{"n_layer": 14, "d_model": 448, "experts_per_token": 8, "d_expert": 64, "activation": "geglu", "balance_loss": 0.00228, "router_z_loss": 0.001, "vocab_size": 8192, "tie_embeddings": false, "batch_tokens": [65536, 131072, 262144]}
Below are experts of layer 6 (counted from 0) of a mixture-of-experts language model. Rows are named router (the router's row for the expert), gate (a neuron's input weights, with its number), up (a neuron's input weights, with its number) and show model dimensions 336-447. Each number is 128 + 24 x the weight over its row's rms, rounded and kept within 0 to 255. Numbers have three digits each.
After each expert's rows: a language model's description of what the expert responds to; "gets" lists some tokens that make up at least twice as much of what it gets as of all text. This comes from a sample of Wikipedia text that the model never trained on. Tokens count by the router's weight.

# expert 53
router:087127159113130094081134093152106098123157131127155122147167148093139144122134108145085117111084126127107126120098171096103100137187095137084148138131099126157145170149185142090113131083168103122183146144135127138096095142098162104125114164115092106141123108128098106105129112139105143135140143086090148142127110136127124163117129135134
gate0:125143185111145149139128094099150125188113094129193171106104132095162160130167111129080137154119152086113114162179140150091118130133104098155127140151112103142139115147085139171108112084155129112114167164130138103161117128109106089131110166109146137153103117140108085151171135129107155130108131131146116141141147130093129103100122138179
up0:144130057136151110103139130121096150119157144121085085139157147169156105126112127114148117072163129140117166092084152119127123125099135132125097127115120119104108177119146132111147139160106108151165105154116125162099106081131147158119132128141099121127141133127120186088082125134153125136172150106094166110158081127153121154139157068096
gate1:116182114125075123125119125157127109182111157151118105114170182102122141129116127158127098063102131112130127077166153102103154123132137160127127150159123154168132107100089123141144108156157162113106125144095124137110142144153158147120107142122118128118136152120155147123133130167156128131143141115130156092125166145133149112104104129128
up1:162107139083163151153115096118108140113142095091148113121133122147150088118156139133142145157140132110116120148109105105132124165127098078113168114076137081122106126181159146136115174126088096131115160151161149166119115137145152077123154112166148144127110093104122103106151129102107131128126117128157122117172135100116149130139147091134
Prepositions in titles. Prepositions, mainly of, after institutional nouns like Ministry of Justice, plus pieces of South Asian and Arabic names such as Bh, Abdul.
gets: " of", " (", " in", " \"", " by", " from"

# expert 29
router:092139169119093143113140122141122125170135096121136120136127121100170143135132116127106103118124138121108182086118138097144101161138111107114154165110122095127107160161135161128127156120132128165153129157104135147102098122105164111120097128096128115145138119138103122089138146119102161178165153117105114175145086165102130156113143105134
gate0:116129136121138144089116124090133107139124135116111087149094143125114145167106126114096123088117148123158145107075106129118106153178116116119157138068145121120116180168125127133113175113143147135162119175121139129110052123101154076138109121088115106138118129132145171143079173170080198144130137132118122186110105163101117158130135088158
up0:139114127099157109151148153118141108091067145135118150158091128167101159178121140076135128114164161148137139133120145176117159150111156158167124129126132132110091150153084133108110094120134148112153125134121103109161106149124124099113117112148147123102114144084132168166119164154134161126122101160153157109101131170152134135131125116153
gate1:121090138116122155135155150141121152202145126142112109106111108078134130166089084154077131123124195062119138054146145147132167123126136148153095151121160084123171135118186152135078175144127164123111116174114159129130135121079163123125090118124147126148130149123160176150116130130125129117110146110149137144090108131125120131097126102134
up1:116153156125149107143071127126116134098126104172171149178117144106121135091159084109208098147131125164105145194116141105166128140102130127114148116121098167109075156159118129104150086120096106141119127130134127126147116116106133139102131133164143176136136139105080105129128104092105129127139175131088135126134116175125122151135148140126
Verbs and function words. Past-tense verbs, participles and function words in ordinary English prose, such as won, located, built, used, the, that.
gets: "ed", " the", " that", "ing", "d", " was"

# expert 44
router:110162134130121124111161091128114099133137101117172125143141162121145141152132110118099112132098147125130133113129161110121094134156123096132124158118113108157151179155151148112116163129173085147150121126124169142109102126117177119125099123109114089152113113164114125099171108142099149127141161106137127175165128159100096143107128118128
gate0:134151174149087090076173152124121123138154112140188129119168105088109134122119145156165144106114110108149155126094169130144094131140146133138140134147130155138122108112165181101156117160134151118166119110099090089142113125139147143130098124142102118119136124173137090092100154135132131114112144127142142105132136134144121150142111141092
up0:126107117086114124121142115115124111132163169107108120111104083113063110111102121191137126134072099088112113147135064133151142123141102097145146114081121144140158139131183169104126117146159130108128130116129129120083136109152151129122107130131185098132158170116124137114116164122161077135142136106149158106080133138165109152120151109082
gate1:130145138099174109116114141163105151148155109097149138151158132100127129149121088090109136117156106115141139114103192119132142122099164143146137170108105092137136120119132100139121134113113152197113171150116145164144117133118127125107070111112077119116120130127146087154124131160128078119135120089120139071094109115101146128126134081129
up1:154095132118131111179138157110154130119125141145146148093162141148121132123098147093142145145129127104158118141159185123152124077120142182164100145144122158070121115045137099154140157145088117145118106111152120109153141164133136122141118102109139114088083128140132093125115121162139107095108153146130125126112172111128127117105170132132
Prepositions before objects. Prepositions, especially time and relation words like during, under, on(ward), and "of" in "much of" or "period of", usually followed by the/his.
gets: " in", " of", " to", " on", " with", " by"

# expert 56
router:127164120135140128125138104158092118157132101126129112165158166119139136144177106154077111110114130102142122085121175122127110163168102081114138161112130087138147124150155126114125110115147102133139150134132163151117091145137167108085126170098119151149127122142100123100168104108112137135110172150114114130118100155115112124100093103169
gate0:141089090110114108104106099188112132118122126173138104114116187093116144161129146099101149125136096136146119160138114139084115096133086118107132136100161101131152163150118125133103151127167119140103119147130133118107141131097171123091109110121118137171129123102118150129142137112105154123152139121147104142093123151150151107123081152166
up0:137129098116127088133114102157134133122122119174113107120102163081146135140125153124114135125112109132147120159142137153117135089144094119106136116113172115121131131132120128141110138141142150122082125113139123129121145162124177149122125126136125153160123139114138155108121126111128121119146144135157111114100142147141141092139077155171
gate1:118069111138105072131157135098112179095171121143115155180106131146127101098099142170126150137139087146124109094103108115157135145155105147123107165122124149147153111125154120114191103121081105121097129073110107091160109143119151117110141146132147083132073097111122112108144146153105125135117133147128098086138114115117118125101123160159
up1:122107150140118132139158109131126125096172104137107125181115157156115137104128158166093140121138127141080113115132144104124172130145126143143138126120118103123142098146128125120233084108127067116149164140135133082113083151107125101143119121111172118139119116125097129170136166164071128143139176149109143092121158156130145131127140129137
Parentheses, discourse words. Parentheses, line breaks, degree and prime symbols, and discourse words like However, including, well in "as well", and mid-word pieces such as Le-we-sdon.
gets: " (", "\n", ")", "°", "=", " well"

# expert 8
router:089137124098084116099123116167103113183138098123140100118155145094158164152121135138115096127136139065116135108126160119103124170150119135106132170135107085166139160118145148099107135134157123142152164147090108126126104103107148133101107168096106067187096099122139106128142119101121159137153138095102115122129102132124136133102083128118
gate0:142152136107116146078124127140090127154142127135130147138111141182117129154123123115138140136139176142137148101143174122106097185121104136151156131121137096162140108116181131104198110139187124087131148149086122115111098149085120125157150141116134131163151070144098158088134117114176114126160145114131120131130121153102149135154095107109
up0:125128105133145139137178129156170116158175105089135114137172146085151105120137123109118109111110115105091123131109124109130100104099135078122102106091119127102114167158103137143077149120082107160149092103157162144077131090171158111121124123147103092120091163134144091129160114120098133160147136132097151151154131107127149116091152135130
gate1:131134163135141135126129125118130150118133138132116145133146167141132117131197126122136127118149140098120097138132113126171140127116121076158136155152103109196135106142109145161120120163114098126137109105100165143121127075091122131134077122144166166089099111142118130169124138161126135148081125163119113097139096107112126147131125159147
up1:152133116113116112128123143127111096106129120106135145115102099104094166126089122111122130143120123154120156104171151140096098149156151112139131122124140126081122126145167160098154143085104075150101109148098107147107118115172118142130138164137114124097162121143125132097137130118118161154140147120147159157144162141136091120087086126098
Adjective-forming suffixes. Word-final adjective pieces and adjectives like political, social, military, or endings such as -etic, -atic, -ical, -ed in scientific and medical prose.
gets: " of", "al", "ing", "ic", " and", "tic"

# expert 61
router:087127160099108132114149103141100146129129115120178134144188133118144153152126126143100106142103152094114143103138160114117112147161131114110156164128119121137187159138143145105133140126157088155140138144123125122115065121100165100091109150093100120151112084175083112098152102108113133142135146110089128137147110165112119127114133110141
gate0:091146095090133135096123092152101094177115150110135124080144106150101194128171141108141158114123120105134091142144124153114132156121154130140129178134125130124166130117137140164106136100161130157152082098123166136103107130137138090109126141127136114112150098119109130134103126151140128157122137098136107149138089178180129138127115210124
up0:133148095112142150074120080143139114106133163099077147107143113134111161112105136140112130117136125127122121159158151160116150160125163132157143174148145147149170097143119117117158117112132108178157094105130147116102126133149098103125151130138122144122159142119121134132110109126170108136106103094098143102139154165165146093115125173103
gate1:131107184105146142113133117095125147124131142116095105108172125089164131111150118144101125134070106177083094130120162104126136121149123106109115142158125121148128143136149139091152109090124126103131126155150136140158130150145172087109103142081151133100103107176126136110138084129116115100151138118152147125142111119133115116138115127105
up1:145125117138106149157092154135093109189132101127089112175090102155140093163104151126105140107160146117120150099108130131097145151112122140147109129142114154147121142103141120152139112181124156137124126146132122092119130147111121196136161097111112104143147152142120115090126164076110139146144161139175107173153147134142165107097132110118
Years and time openers. Years that start list items and sentence openers such as In, During, After, According, plus colons after infobox labels like Starring:.
gets: " In", "In", ":", "=", " in", " that"

# expert 3
router:094134153137108128107132107159081115123136134091122098150176154128142169145142138133104130110107176125109141114123186102138106159136143128101160150100088111145161142129137173140133151125147105150146146131131176136121095122091155105126128134110114111161101109168149111109130137124076162144158149099115148136162122144100126149110131105141
gate0:131135159149101115108104113094093099170189103089134097120111088082136156114097125131145102105085160097118115136119138135139181119161133157200155101110177127148135129106167147131130168097120148157158132122136132089093099155059092141120142123121125127092067171166149120167113129138116146106139134123146165145130142120126107155161126130080
up0:128110175093129107116162146129157119122137150134153171133166114120135107119153171149128144146153098122132171119125154113134094093133130127102107127113081128138117161099147120123106118126120125092135127140121124106098116125111104159150104121161156134117132123105108102125146141120143095121110133112076141107107124126079122092094129155158
gate1:122156192129137127122142118096117123167136112085139149118123176147136139153125141113153115153154150145092107165106164150141106144122139102127172134126129115099132138119148144134126188152151141134155165128095118150133095099135136151115163129141128099141124118183158134142127087116085154093120120150110143126111125102144103100138127117133
up1:110182151115124124166125104096127159134125116133087141142140154185082121155132161125145117165163095130114117167130147155168149138122153121143138115141095121124102110095129119126115140149135155083133147114094149155138094127146107178145142124079152144163106159158112156110128112134150100104105125166135147100134133082150150123158131142117
Years and word endings. Four-digit years after in or a table bar, century after an ordinal, and plural or Spanish/Portuguese endings such as -s, -es, -des.
gets: "s", ")", " =", "\"", "es", " 2017"

# expert 59
router:090106123110117131095131107155131118136144109089125096144115114099138128149146107134107116091099126130101159099133121101110104152145119100098150130110093114157147128129159156103136142081165103126137142133102148134117102124097168107087104135117114109114130105142118145114162108094091162142197155094160101132142085148094136127113117091154
gate0:112126111110114148149082113135139161089107112113104110122162153153158159107116133108120084139105111112086106101107153161108111127124117119144148141163130149120139159116131101133153119101162164133168135125159165171091142116133164154142095085124111119129070182138126109143173104153088112117155138147137132151101139140187136120121156118147
up0:146084131132111162134097101083146162096123127125095135105151129138137139157110167135134090125118086114126100114147120166125131104109138166155121118127122150093131164136135123119164154164142171098134125122168139179110135113131143158135148085120103143095085154147139117128155161172122134119124155161129114133117171134186090102120186155149
gate1:113102120084127089092133108134135136120107127045103115144129155115131143164119141177116171119129111107160106123173127116093109164170136110142117126084113139142149134127084099077137112097132108142168151128124110144134126128134146121131127125128044080115107121160132102122129093141117118142165151134097134085125092119087097165099136104124
up1:084104117154150115120095108130117169117157118039096115135045121143150124138118132153134121141165111139142053119146131115129121128172134099145111137114146132157133141101122114103149131112117121120122156123115101081153119126126164108119135104138097073103101169144145119115123096139119087108131136134154116138129129124128141137116170142172
Copulas and sentence ends. Copular verbs in defining sentences, such as is, are, was, has, plus final periods and colons in labels.
gets: " is", " was", ".", " the", " a", " are"

# expert 21
router:108164149099109123103146119136122137128153101117122123127124146142163127142165058131120111111112141102114179066137154132115115173165145123120136149118106081141128117122143137082139132110142122155132148151088141152133108112119141120090095152123092100145117106142105132127145120102097149172175122090122113117167099123118125137083086085147
gate0:156133120130158141133137150115139149117138108120141106116134118114104123142182126117167204137137127149127113165143110120103139130133140128155111100102078145126128119169095152135122139078174116107115183170148155112128089108107095088108135133151141092131105105128123098126174104130117110127186080133130121123106139085094112119150096096131
up0:150151131123164151128150165119143128099091145117129151099134132131076088145149156127165226158168123152156113164150108119088134155132139116146124116092103129118127109149069124129143107111152124112134139159167123100133084112136101092141155132173143118111106117095129108153133133128165090154151083150126137123077147099130127126168144103136
gate1:149126110135153129072145103111103161154122139068094123086128140096105109119112115162099148145160110120121130174124117110121111162121136133124130167171127140141143146133137120136128157104150115131115131138129148137132082078122108130120145114133083121157195122111130123079077129132112120139114114115115149134120104107154102130109145141104
up1:107138143116091116149118138183150091124141120170148117144113112160142159169167143129185125099096159130138130097124152133127132063116107119135140125103116093115139093132133138132121111149105119095152134160132145144111149185125147114117126149127144115116090137126154121155178133096129144117147143149130108133154135133120128148121090127165
Adjectives before nouns. Descriptive adjectives and articles right after is a / was a, such as public high school, strong, similar, large.
gets: " the", " and", " high", "ly", " a", " first"

# expert 51
router:122151134081120168099136080163122102158144109138142083143151156105139134141152103124134143101127170081096152102109148123089120143145137106088149154104121084146168148093132179109080161102141115161151128124099123156117097092114156075133092150089129134156108127135138119124164142086068158129147172118109126146132096141117144147135077124138
gate0:114100172117130141151097103088130168110126125094176117146131148087123128152150085122116138122152145119103109095084128141103111117149123117071148130133098064153150117141120095089141133105065089123154146139158164112087132111165180110137147118133098110112100120109096158127121091147130128128152119125153150112160102128115144106126122066113
up0:109162088128101145090148146130121098149141102155107119131128099171117156115109178154146143103121135158136148129126143113109138163164124134157137136144145147110106151159146172150137126134183153134130102146085121156123114152068118160104121152123140118151147112135158112100170110104106127150117144134120085149108121139115101157130115163118
gate1:122093109127146128112160120124109092149137124142139129146171149119141133149115077096136120146131185083111126102123108127138124109160128110111137187112133121157144143140139114117121177071135143185141111139151094102152124141129127114121128100155114104133157106168113102140132091102133141107143080090099127116147095158139160114137166141070
up1:136111118159170125142130097167144084119155132125148107128129156092088132126108117098120120147151136121130125124139106104116157106115121122127121157096142136162133131104130115173092164136138160164142115115130127132147098123131123164138134115146128149128162118145131111149110118094136148108115103082105145090154122131125172109131144142106
Formulas and prepositions. Braces, underscores and backslashes in chemical or math formulas, plus prepositions and adverbs like in, often, commonly, usually.
gets: " in", "\n\n", " at", " of", "'", "{"

# expert 25
router:101128142117118119104119110150098094178142090110125097151148133093125142130144104142139137116107190116084162082133145079128120158156131087123130158120131120178150156156116164114112142126158125136139159125145133140124089102104141098081085155116076117153118121162133112095140133093127129153135112116140116156153106145106124147113099122138
gate0:170120137116145093145106118170107081166118141121158099131187135111129147189176135132173139070097092125107110147151122120084150143132132144144136166097126109118123143142118135089121139139156123117107153095101170137089155173133132120095167152111109144146125129136091103104093135150125125105134134142129154151127155166166123175139127157111
up0:158101119147136100150090141145096089154121114156185117146171135116099123156142121148171129098081117128135141137133102100090178148156136112141136164111134112157117143132141121105111136145119169119099141092120158141085145174136141090096141145104140138147102140130126093098112154133115116119163129164148171148128146129145147141154113123091
gate1:123118139145146109125128140155126207141112122077102099140087123127137141135106134139146138098154122171061121126121146155131124127118127143119102109115127116100167118083144162094127091124127108116167119122093159119142129075124127124121130114166107105129066179127124174063132132105144127175105131129156086152139097107127119113107144114135
up1:120097101099102152095118119156145117130166141146152160122154083124087117118135096155142148201144164141137105104134125084136108125095161094164132123175123147121147140127110099161130154130121127143133145167133143141124146179133087146108165157111128150101150098127140121150105112130117105097108137110162144162119141102112128143176110157105
Conjunctions and math operators. Clause links like and, but, which, who after commas, plus minus and plus signs inside LaTeX math formulas.
gets: " and", " (", "\"", " but", " which", " who"

# expert 57
router:101161146110113122115135106150115104115137122116135095142149135114135132120136118100128142114114141101101134080102144128097099167168127078100161133105127101126151163149152140126129150089148126152153162142100156148108103104113126106119117140131114093128094099148135129133211114101093144135149134095137134142140123150114116134108122080149
gate0:114135113120145135126161182143110108134124102111141128165089187161172145115185097133140098138139153170137100099109139132141134105145114113114146154112109126168119143157120127143136174149137103121159151109120139155128126142131145142105118119142133156122095133166127092083135148061147079150111144114116127114127123159092108192121127102171
up0:155138108136154136142113148096165140106107144140135112128101133157108105084143141143154151134137122164142091147128102184135142111136139118123127090120159166104116096122097096169171124171109144093118122079140134122136166153182106153171159104161151156109108145107139133129159150112145087114110132142142116079096181127132106121140123114145
gate1:126140131116123153091099135111129062134153101152154156099098135115154110120114145167124127117136151102121110104120143130090094133144163078142137152137136136110087131177097105144138177119114126125124106144128158126142120085127155107134129111117100133118144122094144128162141119108089098128105105110122145120167120131107118127171111149181
up1:095122124104117108163161147140112140127128148092124114148137133150135157126175086136141129130160093142114178119123106109156115139125103154113105120109121144178144121090139175103105131130139118140141132127117090146103124130119145165111097172090113133191113132153119105101119122123137157138176128125134086153088092120084150152078113115115
Sentence and clause openers. Sentence-initial words after a period and clause starters after that, such as The, After, When, although, while.
gets: ".", " The", " was", "The", " the", " It"

# expert 46
router:113145142115111118129145117121083123127139083100143122146156159106121172140128073132119098130132135088097158128084125103108120158133145096096145142115093085154140164139136149072113126129176087141139159141135139143112096088102157103106115143124088123145117107153135105099138128121108158178147130101100132131128102142125136146117134125129
gate0:114109129134136132138152165133108158102136084144101146162137136156100153134112106141117069150142090174096129137112106081173147081164108163102140118112130141124120140114152141085082110133115114132081146181161152157140138108066161122123149104101160126107124114145144136117099142170097139111136145112116129119159133146152123133105147106142
up0:142118099130072136104132098124178112146134139109152109133151106097142105119140107139103124114099127126125130120134169152089143164097174115121150130151129161150115098153157116158130138116156161137161102120103125110123132135149128125116114153160128149121102148117122123094153094110150108104122119126128131143128116095105122112158111187105
gate1:103129086151109121155112128122132134144139150106109146120121125143095095102172138103111169099118118122158161106108101088162131124139159105107147158135113123130105081150140121093148129141149137150153123142172126095156105117164131122135144101162105169147076134154120139122088106119143114123136148112152135132144140127097147126136122130115
up1:175124131126070143131123113126110127112101144121095155158129135094107117123123106157132102134114162080160138136126132132099119127118076163114121142123141131112118131132139063113165103132125102098117112183154136121137131131141146165132178089156143148132096118099116125110123091069161128132160153090158088110096100128072136143128184131100
Adjective endings, possessives. Adjective-forming endings such as al, y, ial in scientific terms like auditory, tubal, plus determiners like his, its, new, own, second.
gets: "al", " (", "y", "s", " his", "l"

# expert 13
router:101136140106111143085141093132072103141137111122134096146121139125153141145134115120116118116132159127104128098101175098137077149158129112124162123139090101141149136165152161129150161135141112166141187139118123122118104139112192085124111157109110129139096102131089119138133115141107159143164161112145133151149128162121147135154093098153
gate0:103134097100129136117105168108121152168150112141141141093143127138160153113119112150121144146165089108122121105173167121150108143161154119098107141172134094129153134162166101136145135135150117137122149112083094097111139148135118112126117097069126112129102104142088150148137122101123101131083143138140131097125138147163138130103122153104
up0:106107107121124137145092152104144139147118173145147168106121122131153158125104155136120120141162077111125112108156157133163121109156137139117101113141135137131156104158135075165155088139136148150147132110098092088143147148136142112147138094096158122126118125148100131179117151129151106097081121168152126111127129142179142104117133154119
gate1:132161157156129142113167131129107120150126098145113092181103130140114140140103145129106159105119142130113147142116122112133075154107127162122160115123125079129081114105142172120136174112173108152141135147082171137095111104131158163138144139167108137126151153166129106166095138127127127142182162111146123139112150146126131185151102126115
up1:159124174156140145113144157103106142118106144149099104143110134147117162118127141105127169120127138145119123150112096120152084118116094129112132086139143080112089118108142158102162135094137088113128138100093134140129144150138147154142142139164131155109162169161110104160091121148121107127142175118149113145108139141138121166158079151072
Sports tables and names. Table pipes and word pieces of club, league and foreign names in football and other sports rosters and results, such as Esp(oir), Ne(ft)çi, Bet(fred).
gets: " |", "t", "F", " Al", " 0", "On"

# expert 55
router:107141158112094114107155108143077120166143123126160100156160128112149153141134107144120085116106163124113144100102157120130092162175132099124149128080095105153134138128145125095112184102156116161142148146115143115114087119093158113104111158109128119136138083179124121114154104129130164160150137097127119153118108156114125164117117095136
gate1:137152114135120122094128124133088144119142128125151130144160133092143135141126095137109109124091116111113160098142122091119127127171141137097128122129127113134127120162163151104100111122138121103126188122140130161080102126114157097107142150097082125134146082135143078134153080098138117133138161109105132131158146132100093143115103108153
up1:105127161158102159131151105153135114157163121117143116121102135106137110146153132143105143112138138134117110107069125167145105129137124116146157145106132116144152138119120124117190151107105110157148083141080123140133110172136119125152098103118143147128120141158101159103107124139117140129151113108103128141130105158139165148115145102103
gate2:128145081169163122119149117138136094113118121147132111094128153109133126123167140118110139133147157179092109129103129123115140139134121096133137131079126129132099151196121137157121143150168146127151121135102096146085135155165125145140124150133137120142126135129116059165135055086147127152140131107122146159120111137152089115133127126130
up2:135118157193163134160152131129163105112147128140108101129137141078174095117147140080123117101089201154120091174087096122153142056147158152120145104120147143103111130171151139128157115134121163122116101111137147154111137138155109147133149152172173131123114143136120142149122096153143162110132131113112123114116166151122103121158153113121
Country codes, punctuation. Three-letter country codes in sports result tables, such as ENG, USA, GBR, plus sentence-ending periods, closing brackets, pipes and heading equals signs.
gets: ".", "=", "\n", ")", " the", " The"

# expert 38
router:091163168124111121067153093136113105161164129104144123141134107121120156147120130146092094130126145106118132094138164106128109169165105108110143132117106117161133176142148167084153143129158120144142159160101143119085106123099145126113064142104111079139128126130108113104148119111098134126160143105126142159139098145131134170124110110136
gate0:122100170145104162100117112113147142130091097137135112139114138080106119171100145163155106141148140151127151148104121109145152178155121104115142172113137127127132134119136151112108142155123099171090119147124092129158111135117107119129119146156125104100128121121147153163171084053126124131141119130175134120133106192152094124139102156095
up0:115169111133140114138125114164119113117142164089116142107123100153141149129171086073107155118104147129122116110156140111092105108096121137128115094118107122178150136164148112144131111080137182095155128095155159125089127115132155111107135122130091159162143109145146112149100116139125122139131131140129127137136141108105116142113106090144
gate1:163170104119171126139114144132149092123117106128118130100181085140152142128125103130154153143102121095104150154098146097127115119150140105133152119130121113124159138174139153118095114066151117138154152165129160141125103109075122137141130090081084092121173144163147112106108146123096156144155118136070087198121130120080121159156117114109
up1:192151125123139118152103147110175156092103154119098137118115105138136140100107125102145160172113131113112134162126105110139126090121138132141106073143133144126130140127099096138096079111117132125144132115141157137165148136094093166137129085089130116110156141144152131109071146135117155110115115150126124119125143121108135133176135134125
Noun-phrase connectors. " of" after event nouns and " the" opening phrases, e.g. loss of, capture of, defense of, plus the pipes separating table cells.
gets: " the", " of", " |", " The", "ing", " by"

# expert 37
router:105154150101120122109144082130094105156153084114139089158155138116159118137166122118113130091118130078139134120096146105111130166148114112105150123119094107155134137141164157100127144122177119126138168164141128150072095136132165122126100113106082118143151112144119105122140095114122143173128118082095166130155140133092120162116130077137
gate0:131135111133108111118129098112087123136155123154115111155173134137145093129163127140153113064133116092155104111107150106096149131134109094156134124124131156176191125128098128141136123133118105152156139129129116148149109115124153123137120165129124147135090127107096103110120136130119141122113122108118174134095139113154140163117121119117
up0:104169164115095090099140142118093124125128120096136170111081105165164151165111129131125103145149131120103149120089133145146123122130115140138118142122124130159103146114167144086115108098128096118120120101098124125085097116107143117097127148139164086119107138163135129105130085119139186137137145131110105163126108138138101168113151140106
gate1:097137150109144125135108138132132100107125153121137067120126126158104129123110117141113165127091177127108152129099128106112107124166170091127134097070128159093128116142112146144169120140153108136166134177122142146116133147125114109096136139099103139161094186140117131130107133131142126137110125155115104127167153136145106174117114085129
up1:163138164139150134121092106128155101116117148140077108091112115132108132116095160100144153143148156123116106153099125106143138124145141135149106079138156146121083077129107135140147094157151111109154144155139119135135137140143043123100141114121108158166102178118138145144137129142175097122130107112090115116147140126159121164143151122101
Modifiers before nouns. Prefixes and adjectives right after a, an or the that begin a noun phrase, such as non, multi, major, World (War II), a(erospace).
gets: "-", " a", " \"", "B", " or", " World"

# expert 26
router:094131121109110112110136113154114090165129125132156113173152132090174125138151125161107117109122146139115172114103154083123125158146097108113161129121093116171169130168129121084096163112138166127138161158114140147112105121107152092120085141096125125162144097140141124113141138114111146135148172100132111139126146133109130148119080105129
gate0:136147115145125107144163139126111122167164119129152152132167161154141161168140118104113098095097132147145144091152190133142084147118150108125139144105102126140153164117151139093101155123138102155143111137125161138091108143138163111092122129149141118135136144154126121166108079122116167127127185125108110121109106147134090160128135090113
up0:096140140143144153091098087151080153141115114073137107157138118133107151102156103129101148157145150117100147120089106107122169143152106109103143133117117086158119140129111137113146103113158106138110158127114115142143082106118147144101112126103077106154128106131111154107165141099134136173135083109112147121158099125149163110111122114155
gate1:155161106174117116118108104121128123093143142129127116132116132105128119143137130151128121118107151121132139128135149155104116135123184148161195138136136115150118131129145137133127160128161134118130167135117107136138069083122137115149144152158111134175114139121172135130126096114101143118111163090124130133170119172096115124133114135088
up1:091125154111128113137146124134074127152136076124126124131161177150167159126134137106109081154126104101118165106135120106133095130140103102095108110121129112162120144127140144134093097137135090159158090115131124129102130143099150141089135152084147109131105165118087114107142126127114139168152095134104151159111132135146110129128180101157
Sports fixtures, score tables. The word "against" before match opponents, plus digits, symbols and cells in sports results and statistics tables, e.g. "against Romania".
gets: " the", " |", ":", "N", " a", " /"

# expert 48
router:087166119090133112059137102138105111147153120132143103138119140128125135155127128171102119121131146098106130100143116109116108144171143114107116142093094088154152136157158126107126152111159121171154149163097162142103116142105155089133098125120105122139105123122102115130178116083133128136129158109121100171121134141082128185100118103143
gate0:127112144154141083144080106139124137153104084104104128126123160117082108180112137140092110115150120095080148131107123134105109149149127140149138109136129106164118144096121141092119099109133096138158120175122083121134114146148123170132170120125092119144098147139121095099164150071127183103140151100143058145138127149113141157125124129147
up0:124201126080124139064146127110121128102148097117154108130138127145169131126108115121133117122101098128167124119112151121152119123142096129120168195135086209101168119134125108132120127148138144124082153111156126158129125091109129117102105100115169120122139120130134150137104108160119128153137123147123170128116115121122149083122108113106
gate1:125134148122121129114109130124131137101137154100149138133078155134130138204125083122108096137129106175150104143152117107109156115130126109106120139146099119125115104100153115202160174119095147128105119126143132188073127133138155134099148129134128134134131146131124129143093091124125092131106125129135146112120128126123133148093106093123
up1:137107146138134131108138146140127127136091145134120146105073138107136126170150109110110119126136103164154116154139113105115140092148119092123123093141130120111116121095120155188137175089113120120123158116145114154094145119147137124103146119160131153118120128136140137152099099154116123126129118150150148102124130093118116165091087105086
Infobox and coordinate formatting. Infobox fields and structure: Location within France, Coordinates, Born, Binomial, degree and prime marks, line breaks before field labels.
gets: "\n\n", "\n", " (", "{", " /", "°"

# expert 17
router:084137152109117121114147107128094127153164109104125082139133161118164150159155106125122106103082135099103139123109157114092125144152087122104179164137104117148145155149140143111103136116144099153149133172125130142114080104138141112111105147116107086151117103136148106124137110110097169137149136079134129133153130130114128145120111110140
gate0:111148123151112123095169090116098152156123135130130126130169109114146110152148102117125123097140124121117113133115153136117151143146111129157175152118111084113120133119145135115132160170168134156161135143107180109139091126162157136146126111122129139162151127138101134117170145114117103160078154116128173131161106183144136122122135127154
up0:126109136159152101144106114118104162144134135141095144122101107135131089161156128105174112141110116128136092190103133152162154100126134158172167122092141113122114117130129112137071134133122145098137112144148158111150138108187136134182137111132174141112105155091152138137148130140134106082131145155142170103127144136153129093161159137178
gate1:134131133094156073144143135168118100174150077098149147117106162132100097148173120115146144128115123121101138143124127127124097128110150167121130177091121118157152136119122181108122096122167143178103122118113129143123036120113137133103121123113153088129089144117135128167138134108108144146098164107127138144122113148102128101155147059111
up1:158130125095149109163107145091105164148125134159133169096114168117116123087127138104124157147123130173108142158140110120107159087067104163135132124152135145157086109131134143100151096154130151107037105115133129112168149152139110126131135120140153131093136158114139160157089124133137134106108151137145133130149145137149153105141161126138
Taxonomy and list fragments. Fragments of biological taxonomy entries and numbers in tables or parentheses, such as genus, species, idae, Synonyms, Binomial.
gets: " (", " 2", " 1", " 3", "\n\n", " 4"

# expert 36
router:119134134089109116106172112173105114174137082121138101165141131091125124150136110140101104109134156117131163107080139121110105139159115095120139160133122090129126154163119157086122170111143083132139150160121162131124102095105137107095111153101092122123131091170105109108173116075092165168140137111101134142149088158126111172114121117142
gate0:105148130114122139072127121166110113170141108103155097121128129126143141139126096131101089133131114137098117108098147106127082151132167140106155158112107115155144119166158145147142130126116107135169114136080121190072108144098155139130109160140130097155150115176125156099105106136122149130155112088133138183106131122119143133097135054142
up0:155136166085151109146109114108157145139132112152135138127113125181138089116103142114128127099173122113147159156110115151122135115131141131165114078125151124118120102141176119151106124157078104089152141097160132109139129173155139132135142143117144176132134127142153114102123105100137118126114123105119168128102130126138114103149122167125
gate1:120145178136127162102126104133097119119125112116131091149117121149177118123096128102157111098138123130104141093128133117099136156098143104131115129103121110151132115175116129122139155095139163146149196101101144197129104118090136129105117143095137129120117138144099130138161120089158115135136153102132107134147123113145131139081113094137
up1:149144185118167115161133135147149165118113127161131128135108109154150084125107128118142130118131101175120120128117087146091122120090125118123101099126164142123102096161097132135134117139138152117122175102137119167122138164136132138150163177135148141079098168153117126158146140119161134132141106121149155127100166133114097108094142128104
Line breaks and list starts. Line breaks starting bulleted items or sections, heading equals signs, and clause-joining and, but, However in lists and sentences.
gets: "\n", ".", "\n\n", "=", "|", " and"